Below are experts of layer 4 (counted from 0) of a mixture-of-experts language model. Rows are named router (the router's row for the expert), up (a neuron's input weights, with its number), down (a neuron's output weights, with its number) and show model dimensions 0-79. Each number is 128 + 32 x the weight over its row's rms, rounded and kept within 0 to 255.
Before each expert's rows: "gets" lists some tokens that make up at least twice as much of what it gets as of all text. This comes from a sample of Wikipedia text that the model never trained on. Tokens count by the router's weight.

# expert 3
gets: "a", "i", "an", "o", "u", "e"
router [117 139  93  95 209 158 160 172  62  52 134 182 173 123 135 115 103 144 110 122 149  81  95 150 128 117  98 107 144  87 125 109 109  68 146 143 119 132 164  69 126 141  73 124 110 147 137 121 174 119 165 144  68 150 114 107  90 113 153 189 164 155  82 133 159 115 131 188 135 102 127  73 127 173 161 126 148 105 144  38]
up0 [143 143 150 153 151  18 109 128 186 143  62  85 108  73 157 141 161 129 154 146 105  81 165  55 165 129 120 149  81 119 125 170 149 122  93 130  91 115 114  90 161 140 125 145 132 151 182 141 137 123  70 190 116 153 107  96 115 174  92 111 102 139 104  66 130 147 124 101 204 172 146  38 157 101 167 127 123 153 125  82]
down0 [ 57 111 129 167 117  83 135 172 170  78  66  53 104  94 135  83  98  84 169 171  94 133  74  96 151  85 110 140 123 143 103 117 145 143 173 175 126 138 120 107 143 123 135 116 104  73 131 107 146  77  79 118 166  45 116 169 140 104 147 149 135 167 126 105 131 130 117  84 161 119 160 134 137  77 138 135 172 111 151 109]
up1 [ 89 151 140 118 117 134 142 197 101 145 116 130 141 153  60  91 129 191 112 138 148 123 126 134 101 147 140 143 184 111 130 156 103  80 154 125  92 140 152 104 163  89  60  86 172 158 108 145 141 120 156 107 124 135 127 120  91 151 139 142 165  98  88  52 155 175 150 127 142 112 117  85 144  97  95  70 140 173 159 176]
down1 [133 139 140 158 137 125 175 132 166  96 143 154 104 155 147 168 112  60 125 144 131 183 138 102  71 121 119 176 153 136 168 141 105  83 137  88  82  86 155 114 137 130 151 174 169  96 124 166 140 153 112 108  58 129  59 153 137  61 121 126  52  69 166 110 154  72 153  78 182  63 148 185  96 137 115 103 153 170 125 119]
up2 [131 179  92  79 117 104 131 144 132 120 125  56 150 168 165 159 134  94 122 141 166 173 162 127  99 147 125  80 118 115  76  86 101  89 114 121 133  77 157 167 123 147  99  78 117 139 142 118 100 131 147 139 127 155 120 116  97  87  96 119 167 103 130  75 131 121 101 183 126 124 155 148 110 123 196  88 140 176 132 120]
down2 [167 140  96 143 137 119 111  67  86 139 111  32 163 142 151 117 136 153 169  67 136  84 190 140 109 156 161 139 153 100 168 126 104 113 138 123 126 157 112  58 101 170 131 126 160 121 121  57  91 112 133 165  60 118 114 169  52 166 120 138 159 115 158 171  97 132 130 148 169 124 100 137 135 128  69 147 129 176 153  95]
up3 [131 163 173 138 184  77 110  70  99  88 115 123 123 131 189 131 168 123 101 191 108 128 144  88  89 126  80 166  95 160  78 132  87 105 149 151 160 168 126 114 112 149 128 189 156 146 125  77 137 140 131 117 182 138 153 152 123 156 162  94 121 116 127 103 159 180 155 127  77 103 193 192 164 131 138 116 202 136 101  95]
down3 [137 103  95 131 124 184 159 132 129 139 148 125 123 157 144 128 138 126 104 106  66  89 135 158 150 182 175 130 121 135 139 153 113 176 173 100  82 125 143  77 166 126  77 134 184 129  94  86 157 195  83 106 130 169 121  99 141 115 115  88 123  85 129 114  87 136  99  68 156  95 133 100 122  95 169  77 139 190 105  97]

# expert 2
gets: " ", " |", "–", " R", "|", " T"
router [109  91 101  91 137  46  96 155 125 111  97 166 111 132 118 105 117 106 173 186 135 128 143 135 127 156 115 138  94 119  95 146 127 123 105 184  85  41 170 112  81 157  99 116 155 101 159 140 124  59 138 127 105 136 160 133  70 196  98 107 210 154 151  75  77  86 114  71  98 136 130 118 124  99 169 117 151  84 132 101]
up0 [142 161  83 135 117  89 126 126  83 107  76 144 158 167  54 140 121  99 141 183  73 191 110 181  78  98 137 100 128 120 145 122 103 136 159 131 123 123  94 103 218 196 111 127 153 172 135 114 193  73 102 158 187 129 112  71 135 120 123 178 139 129 125  89 150 133  51  86 134 166 165 172 127 162 180 134 117 152 129 113]
down0 [153 175 160 114  95 172 141 122  98 124 103 130 119 185  86  85 117 141 189 122 188 132 154 171 128 152  99 136  85 110 101 144 149 108 152 167 188 134 153 151 132 165 161 133 132 155  87 119  90 203  80 102 109  91  85  94  87 109 122 129 142 114  99 117 144  97 124  94 125 108 120 142 115 144 110 108 163 162 111 114]
up1 [155 137 117 116 113 109 167 139 116 141  99 116  84  93 150  94  74  54 147 118 106 158 163 113 111 111 137 121 127 137 156 136 186 139 131  88  99 127 127 102 102 144  94 136 146 140 134  77 174 159 122  73 115 156 197 195 122 181  88 116 155 134 130 108  95 128 163 153 125 148 111 169 141 191 110 119 123 105 118  58]
down1 [105 191 211 111 136 109 134 152 161 105 120 157 155 123 152 119 197 121 186  95 134 159 163 139 140 116  85 161 119 140 167 138 116 119 129 124 127 149 110 126 123  62 151 151 140  79 184 123 106 149 154 136  78 126  92  64 135 128  78 113  80 162 136 174 144 129 107 110 163 138 164 176 121 154 149  61 129 161 124  71]
up2 [130 145 129 156 121  80 100 146 109 136 149 109  88 163  96 157 136 127 151  99 137  86 139 127  66 120 113 117 118 169 136 117 178 131 105 148  79  42 158 112 140 101 139  32 189 149 139 139 124  83  91 143 126 125 155 138 123 185 193 134  90 121 100 110 148 192 156  91 124 136 139 113 139 128 131 129  76 125 121 128]
down2 [ 88 172 128 126 147 145 195 110 137 114  94  92 122 144 153  72  84 136 146 158 120 156 145 118 140 129 139  53 108 134 109 168 154  92 122  71 138 181 158  72  56 114 164 164 129 124 129 116 144 134 155 141 139 166 116 100  83 188 166 131 164 101 160 129 110  84 132  52 117 148  75 153  92 147 142 139  78 132 110 111]
up3 [182  86 141 111 124  94 117 154 171 142 143 194  57  29 103 163 144 162 107 119 138  96 147 133 116 105 137 149 142  68 100 102  92 129 120 175 118 142  90 132 140 134 126 101  66  90  91 127 126 134 148  96 164 161 133 129 127 134  81 115  99 116 206 148  57  87 164 109  92 135 127 131 126 152 147 150 196  84 158 126]
down3 [ 63 180 111 145 139 150 150 121 124 141  93  83 100 139 109 119 126 129  83 130  81 111 153 179 138  33  52 147  89 146 176  87 124 121 170  51 150 133 188 150  97  91 148 200 112 135 143 126 125 118 123  89 113  78 106 128 111 138  96  93  85 129 149 113 130 119  88 135 184  55 160 114  75 140 157  89 164 139 173 122]

# expert 0
gets: "1", "0", "2", "3", "6", "5"
router [134  79  91 121 155  82 123 150 110  95  94 207  65 117 122 135  93 162 109 124 161  72 108 125 103 145 106 144 148 138 107 163 108 113  98 159 116 156 156 153 131 133 142 155 136 140 147 120 131 105 112 150 117 138 170 166 113 167 148 144 113 168 144 120 138  78 133  96 140  91 198 153 115 161 163 137 180  88  82 162]
up0 [180 207  62 129 144 125 164 154 125 164 147 135 107  93 129 117  76 195 131  98 148  89 164 127 102  83  82 131 141 153 130 166 195  99 131  90  56 112  72 103 174 193 166 127 114 125  97 133 131 135 150 167 112 154  86  79 145  58 145 114 125 108 137 117  68 119 123 131 103 132 149 128 143 192 117 111 111 142 134 116]
down0 [126 106 129 100 110  95 177 143 139 179 110 168 126 134 128 147 120 109 116 121 106 110 109 136 146 135 180 137 113 185 132  96 169 190 185 153 135 138  67 124 168 108  93 128 132 142  89 144 133 103 149 143 105 108 138 194 131 155 159 137  71  89  80  77 131 128 104 197 175 120 144 169 164 130 118 124  95 137  93 223]
up1 [109 146 100 119 106 103 135 133 100 124  80 161 159 172 113 186  73 145 108 215 126 143  99 175 124 101 150 129 155 112 113 131 108  64 166 179 139 121 152 131 101 147 126 172  96 119 127 130 112 112 137 147  42 118 140  94 161 118 134 101 111 178 136 117 146 140 132 112  99 123 158 175 158 202 117 141  96 125  98 150]
down1 [102 130 147 107 100 151 168 135 169 159 161 112 102 120 146 152 171 127 140 191 118 142 110 107 190 176 119 117 104 153 109 158 127 136 121 132 163 165 110 155 146 112  74 110 115  74  87 131 162  59 133 145 127 168 140 145  95 126 100 127  84 205 113 176  91  81 139 167 124 157 170 106  81 143 109 156 130 115 103 127]
up2 [137  81 143 124 176 106 184 133 149 136 158 148 102 102  89 175 196  84  98 127 151 122  95 156  96 133 162 178 132 135 117 111 113 161 115 161  90 143 167 122 171  98  89 135 151 123 145  95 108 111 120 213 171 123 117 152 134 187 119  79 122 113 146 142 126 157 169 141 136 111 171 124 124 131 107 136 133 150 121 140]
down2 [160 122 150 118 130 163 104  96 113  87 156 145 120 119 135 117 163 118 203  59  76  78 181  91 146 121 156 133 174  80 104  97  81  95 114 134 147 155 143 120 177 122 147 114 144 165 123 196 160 140 126 146  89 175 196 145  86 145  99  61  99  79 188  92 154 101  73 122 125 134 118  67 142  98 137  82 111 224 118 155]
up3 [135  83 130 156 185 144 149 146 127 114 116  93 126 128 166 130 145 125 150 127 178 166  92 154 135 115  84 105 151 111  91 105 132 123 153 123 159 118 129 124  87 108 112 149  79 153 107 114 105 148  97 123 137 148 155 112  94  92 101  81 187 167  57 118  99 141 102 122  92 147 117 146 163 127 119 100 110 117 113 120]
down3 [105 185 157 185 174 179 121 171 112 105 133  81 152 154 159 117 196 116 156 114 129 144 130 143 164 182 137  81  84  97 113 109 130 137 120 123 130 175  93 112  79 128 183 150 140 135 120 153 154 150  93  67 140 113 192 112 128  76 138 122 179  89 146 149 135 144  73  96 143 119  92 185 120  68 117 139  99 121 122 141]

# expert 1
gets: ",", ".", " of", " in", " to", " and"
router [ 21 119  96  99 163  93 110 186 129 118  82 121  98  70 111  93 102 193  93 132 138 136 131  84  84 109  77 161 143 124 100  98 111 107  94 150 127 162 119 174 174 144  89 100 170  90 157 133 177 144 121 127 157 145 161  84 115 124  80  91  75 123  68 127 120 144 118  93  74  88 150 102 133 155 131  71 145 112  94 104]
up0 [143 116 117 152 117  67 123 133 126 123  75 127 107 137 161  81 119 135 115 122 116 159 103  94 115 130 115 155 127 127  78  94 103 157 128 112  67  83 215 115  47 148  60 105 118 103 119  62 146 154 124 139  77 147 162 154 120 153 124 193 106 142 109 172 206 117 146 130 139 118 133  88 113  98 173 169 129 174 107  94]
down0 [121  81 121 120 143 117 100  90 164 106 125 126  79  70 206 110 140 101 126  63  25 144 186 113 146 158 116 151 107 108 172 145 148 134 168 117 123 126 115 122 144 157 115 157 132 110 122 134 126 143 104 187 131 155 141 162 117 117 146  95 162 111 111 157 157 112 122 179 139 140  87 134 117  74 102 153 152  81 101 130]
up1 [ 99 170 159 120 102 131 149  46  20 130 115 173 148 137 123 153 158 116 160 154  72 151 131 172  75 128 118 175 172 139 152 125 115 115  95 137 154 108 156 101 120 108  33 116 149 122  99 177 149 108  72 121 100 133 146 152 138  89 148 143 146 151 150 101 115  76 146 154  95 132 179 120 152 166 151  93 144 149 100  92]
down1 [148 118 150 113 140 222 131 139 123 133 141 110 139 131 148 138 153 112 101  62  81 159 144 164 131  72 155 157 136 150 106 114  85  97 182 112 164 111 171 167  28 239  74 144 119 151 101 169 122  99 100 159 116 117 150 108  78 155  83 132  87 179 113 155 121 140 150 221  76 154 146 139  84 133 105 136 126 125  92 122]
up2 [143 126 105 148 109 143 141 112 133 110  82 142 117 124 110 169 148 174 134 222 150 159  89 166 161 165 125  83 154 144 104  85 122 130 145 183  76 141 162 113 174 146 132 142 152  68 141 154 122 155 103 129 140 115 142 121 139 163 124 149 122 179 189 114  60 107  83 141 155 113 192 174  98 169 132 154 132 116 138 171]
down2 [160 128  95 129 126  92 161 121 162  57  61 105 113  49 138 134 131 155 141 204 130 150 126 167 100 160 129 103 120 160  90 115 123 168  98 107 161 121 132 170  99  98 138 187  54 141 159 180 151 144  71 131 116 111 135  56 129 153 178  99 191 115 124 154 102 100 108 103 117  81 150 143  95 121  83 128  83 109 133 148]
up3 [140 118 124 114 105 174 161 178 136 100 127 155 135  98 116  89  68 156  91  91 131 112 142  65 133 109 169 155 117 128  91 167 148 107 125 138 130 158 128 134 117 202 154 111 174 132 112 109 135 114  96  86 163 127 101 107  83  93  96  97 115 115 104 134  97  96  93 172  90  72 197 115 146 110  80 103 171 138 106 154]
down3 [117 142 106 114  65 165 140 138  90 146 201 130 167 139 131 109 136 148 100 145  85 181 165 141 117 150  87 126 153 111 123 164  56  79 148  89 134 112 174 183 197 117 149 109  89 133  97 109 154  99  80 140 102 145  83  52 156 173 154 155 107 124 127 116 164 102 140  76  85 165 134 134  98 166 101 130 128 144 191 113]